{"n_layer": 14, "d_model": 192, "n_experts": 64, "experts_per_token": 4, "d_expert": 160, "d_shared_expert": 0, "activation": "squared_relu", "moe_layers": [0, 1, 2, 3, 4, 5, 6, 7, 8, 9, 10, 11, 12, 13], "router_score": "softmax", "normalize_top_k": true, "routed_scale": 1.0, "balance_loss": 0.00748, "balance_bias": false, "router_noise": 0.3, "router_bias": true, "init_std_router": 0.015, "lr_router": 0.00122, "vocab_size": 11791, "norm": "rmsnorm", "norm_eps": 1e-07, "tie_embeddings": false, "optimizer": "adamw", "lr": 0.00206, "beta1": 0.9, "beta2": 0.98, "batch_tokens": [65536, 131072, 262144], "seq_len": 1024, "train_tokens": 639900000, "steps": 4825, "dataset": "wikipedia_en"}
Below are experts of layer 6 (counted from 0) of a mixture-of-experts language model. Rows are named router (the router's row for the expert), up (a neuron's input weights, with its number), down (a neuron's output weights, with its number) and show model dimensions 0-191. Each number is 128 + 32 x the weight over its row's rms, rounded and kept within 0 to 255. Numbers have three digits each.
After each expert's rows: "comes before" lists some tokens at least twice as common just after its tokens as in all text; "comes after" lists some tokens at least twice as common just before its tokens as in all text. This comes from a sample of Wikipedia text that the model never trained on. Tokens count by the router's weight.

# expert 9
router:080077155113102115160131154130095174075155076174116155165093108076142124151109125077082164111155128136129089121147147156130108175059162138079180135138100123168134080125107118182164111093142127189153197137090107131155141162142046082094156210170147093103115143137133178141092137152098149116174054092100137156092095132141200131172121152156138099086111114090130102113068126116119144153123104100124136125120062104111165108123075097115125100175115138122116076091131097111151132148125106124107110114156149124154157095160100140234173097062157097122143068135145163140133113088106158087
up0:137126101067119131091102123130113152160139137099134136176128117115076153110107130130142097117150112094136102113028178120135142174133154187083156024128098140085109185150157161053114099113188132079218133112158136112111138143115130159159145139148143111142157098112149164156117175151121070149156112154090185156119089173146131064099090146155109109100091139082106087146088111150119200127201136102116110055150128117108181134156089173145126114113053155166133119150170108125096120187106125144121078065096139117087095166179101129145133145126112114100129184107084146154126149101109154104
down0:072156077161127162122155061096187163110092175141191154162132121141089146125150140174058180186145136132125159116149179100125111121180074210105157066116100149085097183111157143088111185102139176075127191134119135118131106135146068136171097107182109109099115090171111123142163111157117143142204126102116117160130111114143071128149133151138131118169150104088124097157074190138148198117155095115131097097158163156142160130121148102117162115161126191105084138134146142106130103130160168189166080085092166122083137106165130140140152173096147103059131152135109137132150104085111157117
comes before: ": ", "\n", ")", "-", ") ", "\n\n"
comes after: "- ", "(", "202", "°", "201", "–"

# expert 38
router:145140116122078114121148152075095149113134086094149112113093127119181110092189135209089123109186145122142187118090142123178111142161086150108119088076121129150150100120153157151146158124097115086086166138069119127092092105129162116180114212095182201123093129110133112152104137106175141163164101096164115106131176092090155160137119065098137102091175171111083119127134148113155074119056160173135127104129142180136139065140153112085135134154158170198106097090162164131099093129095186094158090179140181156111156077096173162155116121164146082150095111170141118126076086154128126130
up0:124130147179111107098112162132104139119110129085111158096122126185173094147080141149149101166208175121123148179121065095159104175119144125168151125066151138122110120113111125144079136129172133137156133076130164134146112120156119156107131138051133137159106091112148126159138135086155074170157107148160174167110083143125097112132169067130053141211103122148189095147067175121106080158152143104145208209178114118125126143155137090121076144031140134167164104122122120139142095166106145104172127116088151165112123147166093088136088176154145145131111100163092162173122105153157092193
down0:130089161111087063127176189149145140071183174220144086150182080175080163120137138142110164106119099086111090127140141121119141082115212132110133069149116098133132106175094117123177196129149120149148149099126083172197122111165057119101153079131146136148115132164101060120155139151140082128134224098140132095137155194120149136110197093131141145118089143101150107178096072109130092131160141145119093143109096105145118158102131086143076216082108106116156124126120120152106133130120141097131146143133084104109135155119107151144149094093078112118131130126153104116121133111103212174
comes before: "0", "6", "5", "8", "9", "7"
comes after: "(", "| ", "in ", "1", "–", ","

# expert 24
router:160182080106145115147147112191116165105172092125174115117101102127068126067117128116129108154151157106111121072126149076144092160091193146161134146123108105166112189172097189176134160163112154167103112156151113130112099076154151115151188118091180155153120172134123143146158121118161132077124129138161146173102086062125131150104092158137172138083177130146071170056175185109167122132191086138124106136192096143086108179137201141102106164109128097157086126165106103164164158149127135160167139128095103093182097167084138107096161154158109123135139121180094175170100080133156118103
up0:099182149091112092139144108152131150211086103166111125146053117061172172145111066145158135107089171090141110131133169129142131075139121111131180128106104172151179156116209106103137089125135127136104151154159111147217097104140100121193074166156138216101089075127125103131162131095108123169139151184165186163161145082127129098098129110113080094138131099089124089099146059123136134120103138112105093102150096065123091174108163147085159150106076149119094147108186134073111139156144140112100093092163119170084091161144158123134133191126089150128102093134084151132156110120105109112
down0:109120155158113140148161109088173130139103143099140180124165130160097126135145126166130121120146114108145093105126161134092120110171160189143115081072115167180060086171111181115131161108114146113178121088146122065125097127131102201075095127108050111112180101059151168100115141116084152115117136150110093095106102111122187121169179132183116148178152128176174150147118126169166105173197169120183107109165122116094136122082134152103147154156149086088081113094169118120100153189128162150163160121162089150072154112112123162108108098125143172133166090128151174114201211162134096081
comes before: " ", "0 ", "1", "— ", "0", "2"
comes after: "0 ", " ", "1 ", ") ", "2 ", "% "

# expert 43
router:125148121136141107129168125164126163140107092121090091068170124067106147187122117109081165096112125136133123121101167147167150178124155139075127159113110099141096117173147074127172201124163214168147144090115161051200092152134145087172164111147141129134116074129153071134114189147113103084118145178116098115170128077117200113088146106135078102148141091129132153218099196169154127166094145131099172083029087108136167144095149117082107131168168177165135123086113163171143107173117128166148118105153127085162104101124116148149115120146152150108173118090133134120116110130120125152
up0:075113104141123130119093135145136082111178106071151131142155141158160098140137165187126178146122145110123147100118192089108107132167129147128154154144142159163098110099171128083142080133139095179122108154145138109152162133125111160072193153160072149120145145162105183180146146100130097136149097151166158122171113142140165172086064139106126106240145123169163101204061108159128103150124104139111095153156162113103127078166106103100125162067079163191129114165171144148112090098092135112145056164085108113144126054198117110126147118111100099148137095115057189093139141101158134161
down0:121139147136068146112107159164127119069130156121192086145131133171126146099136101135124147184081131097102113134126166068082115109154156099080109146055126114103073123095134166137105146152081168113128056166142106100152137125157140145106167121125077105122142108141160120060133086093129063071141183150144112113188118106167142092133077119142169092154150143170116153155119121176144108137153099102128166160196169147085065130153157154123116151138156111114122096138143215093132104155178127121066090125093174098080116074147156165070144091179084151124180104208114084089111170123093124117
comes before: ", ", "| ", "\n", ". ", ".", "\n\n"
comes after: "|", " ", "201", "200", "202", "197"

# expert 57
router:154121097072162148150121123193142155129098147146164096157108121164136081116202171104160090151124063145161156181127176081168162067187097123127171157101089118115063110116149102112165133151105149094168177078173138085141099105153144098078119075143153143111128114192116152133087105103115082192156125090126141122152167135048106125092155102052156071108096139049138168156150159105156142151063198101147132073126110164145125139157173116094110140130125142139172135127123093125132166144130101105132094189121155119131164114158100093145149148107102103141133171094149180094147102182150114110
up0:143101149161141156089067142106127129070165105071146157086043176137167143135108127162121141120177122154164135124110142101127188128143117155138136028173117117106125173095181126180142124121150118142075173155130102156159130145114029128082095148142142208127186097178072123150130154118121168136155152134146158212151044115147113120118109137125140120118106138126166110134166112128176102182103144125140135041098112113095160094177148082121153155121131131084134121149146118090140141100089128146123081153091116091038133134142104143192103153115147099155166115091156115073156119155130128094
down0:105141122154159120132133052140110192187086109189099111148068151148102091211079141122112149074107091098107112094152133173141083112140105118168169107159210129108089106136162152123151150131078146124146107122180111046125113154066159132127118061131131152162164143158146094158156144115108124112161151119094150136127165135094144115118139133135107151099154146146159161137109114098190142126100120176090102161111111119151114177123111122178084141200181132073127120136166118063110029195140058128142088135143109143108093064143102095110142086099113110140108117105086177191123094124144128114
comes before: "\n\n", "- ", "==", "The ", "In ", "== "
comes after: ".", ")", "|", "\n\n", "==", ")."

# expert 13
router:160084174168130111153146113169146084164165180159174089151117122174108059149142072084125183116132162115081057097155092089157074217156157116121091140148193127112138104140183149118106128159111146138106158155107116109080136141140189117173139122107125136102110150172069124108118123139163106066157153153068143145147163152129159104166116142100191132093128179149181162196125147143177115114136099102142094113107144097136110152170106213102133156162141125113171117123113151169121114162062143131103093148089148095138140173087154111111092088192171075137126133149133113088139119132137185068
up0:135120178135181141095097167092168099211097126122177132138138130134139134077146120063159152140174111143195083163134213142154151130087139165130162102104199126129137091102146135117142110103123086144184090124099186104126187097155138131118195125091094167162110093141109094106129126136126122089080113150141153207145118151133114081175099074037147084116073110182126105149110118148149181142170113094119142139098112115118138117140112122170151100152189070093161177149087087098134125109103066115106103159076135123085126121137144052130132096138156112144130133168146119075188122128133166097
down0:143209115101067126200161114121136063156104127119161112112120165158166140163163099097118130125090091112101076121089116068145122138162200127094108090150103174114141125116117151086099093128103091172118139126148176090107139182174088093108117110109104057188055113113134157100076154157117085149113135159135145158135160134114126077157123115127176162109106095151136139140104096104098143152164189115145086112120100139188142130174155136087155103098066175136126095135112105140087081123076108088143154121095167168092216191116109082076116180117119075129177144150079099148121103098132146102
comes before: "| ", "|", "; ", "– ", "ENG ", "July "
comes after: "| ", "–", "|", "; ", ".", "+"

# expert 52
router:155154093124091124113151138187127101113154145107110155091101104142113101181190135161128126145148136141117068089178127071097149087135099160080187109132135137081053166173148137098061164104106125099118116130131150166125144119135131170115082112141121145145098111091111077137156092073158149154101166098171127125066146154117077111184103102126175147118146210153131122181111140113091109147182107170161133098157165156191089103071132099091148146078114142167094122108203080186143171123129136130099103113166121155157140165126143122104098137139144062141103133146203066057136172147142115074
up0:135118105101132155099108125076143148151135148166105153106098115088118157130143100118195131126127111109139132150128169124132082120103147101083199099106108169158062197099135120161080071142145130151108115103156139085109125144169086144146099077163145118133140121202095139126132142157130123098140137129044135161178121134143093129133128163126133142131178135196052170146197133111151129176125093152130124122162135061155212147162143148106190137116095182194091091107181100111110140097178176120147169164142130145150073077172129141120170190112060075127135126173095098145180122117081081105
down0:127116116117117101112089117176155147122140138102144132125114129167116082177109103170120159131068118138171114065174150090153173134106109096076115122114130075176120094124189090142126128158123128077109121122093132081147154148110168080136092115104150118130163173106097101096186099113181143192133109147138109150115118110122082106212137133133135150125174164107139137163089107152097154101175092120120133184199126133129075085105164182109129106127067117143114109105157144111059095161179119101080078083040159137092159115136103086063120094090127097114108093132095100095163185169078211101
comes before: "| ", "|", "(", "years ", "m ", "km "
comes after: ".", "–", ",", "201", "-", "200"

# expert 54
router:180069084065132118131109120183111136170105152132118131166140126116128102119138095154177155125131111133072180155128146152184152130142122148125094141136109123086043124111117140084162114170111117084178154109146160185108099168157183148135191094162124093119140130160145101160120041119141174148108044116098138110096090151130079181098165128128129090118150132153145189143124100123079139126120132112173110112152102181153101125064140119096081168136167111129127121134160086138162168155133105143140184089171099105135082084139114202146136143177145075114158114168182147141124114170153128244
up0:111086193183084129136121110100064107103140156136098191137120165075157176147160104125100132123138163128075116151131094138102058144132129143121157092124128073167131142156117120138096178109165107152177110121123141039099151159126084062135106127145122164153143017126086151121059127207112160148116163105144156138114150150145160182078125152108119125139134086139182118151036175077120110124137162121083128163156102143167157098149134113116146117145130122213149096124078115111117146126124112130127146092183093109178125058118107124132065114161076097098139143092119144123154146164182142147
down0:118145098139167131167167086141126122117155098128091095102109131138162174129089102142192160146125126168099195134129192168091099162054116107148162127131129113163167116121181092146111148175088095095126072174151109160109127107140126142136127085186131158154128088142039162113123084160139182142203165158112111137154126077193097142058153134200078164126186100143122114165078152125145131083157176100121157099106132101131107069087063087118198095132156089132134164104123118129128191107117115146080110156142086090180137106125113118069135127166132071124130095123147147117100123177118143146
comes before: "The ", "\n\n", "\n", "In ", "- ", "It "
comes after: "==", "===", " ", "====", "|", "History"

# expert 28
router:097125144130081105128130104168144174056137160163099136115092105091113103145066120087112149100228131110085188129110090167174118149149160146126096085111101104126119109084150126159112146135099117106171156098102132123120057165153122132176195125099111136144167142127126149170148109161059119122073088169094096142129176117153148184162145131095111075113035105151164150204180100118073094104140185098109141127141087118135162177146081103095143172125157097127073115078108113116108110106164102111155156158116109147164140144121147161196115166126125092136135172116149131154105188211127149120
up0:122038090153109132098158151131112096131159150081156123160156145113146102120149119094135120150153206150096117159133052132167131082143159118143110127090129117065186194192135107074168087160120151076117100121102120148100166143142146142071106133110091103056114124150070135111096111172161193150195129167171140132193102102138111146150145107150125097127099108192140081164141139137161157182143117131086144095127154095200144103178058169159072137107146128152154123084135137162058151142137150192145135176141120108131102159120145139152075173123153136128167065095115129131101138123088116167
down0:116179133145106153119128104107097113136160148109110081120126156139163135116125202116104101154146142066122106153148102141172101118219095200110154172129126078089127106178173139065122144070101146056114111128208106205118130085121117130076112092095162101118086140130107061102136144122141156111113132073113127098155150180110136106130122135114127157168091124174080058162154160085183164108142110109110113132177134175100130150200101144090120179128125150178159155198153122135113122132116144145195111079115155116112070112119134147163118149093138152103066096138134151143178093134077155070
comes before: "\n", "| ", "\n\n", "|", "==", "; "
comes after: "| ", " ", "See ", "^{", "0", "% "

# expert 5
router:143137140125107099135131180103096102098125115147172195111144113095114090205172141123163139192152149112080135147105109094132138114157147097081138134114111144161120166094115112181205183086149137170115204082100107187113118115137127111127097146084127131148120102134130090122183062124177106162134119106142135119180101195071160145162138133170144176095161155164126133109079128149115120131076143134115104138155084110172092130120073069120174162117142153111084108086126125131133166106125183087216156111185116154077146134189123085155134154182174130129081099184156084063121120105153097125
up0:083145143147105141118081060135097101109135147070134138081115115182139130129141075165126106111124154154157168123132137144141057148134084156122124126137221178127074095179119125170142122154168104187125134191168121157115074112151156105143151128090089149169128166185141118110134181110116111081109114109119099132109119172094092106101199141128145117104153113093129209158115103191178160127133118101114176117074144099161131093079129131120170136157108165137080097128136124150158141142155173109168073179158164190108124017172103087104117162139159103141096079155124133144164070092114115149
down0:121146132133191083171152120169167149106181110130146144149120183147136141140125120119094098169105124144203133058090124119121151073140098113147103130120165146105122161112082189125080110116110132118120213078095136113103122130099075153132141209152151144140142075122151103140188107173096112141128091108109169042164166156131113128132178092143123188083121100104117161095086089113131105164131132141151099130139170127135099196174126142190155079095100180126045085172115140161114162145170137107141087114087141077129115125112182146157127125156152104052116133173124130123150136191066161095
comes before: ".", "–", ",", ", ", "% ", ") "
comes after: "| ", ".", "(", "201", "the ", ","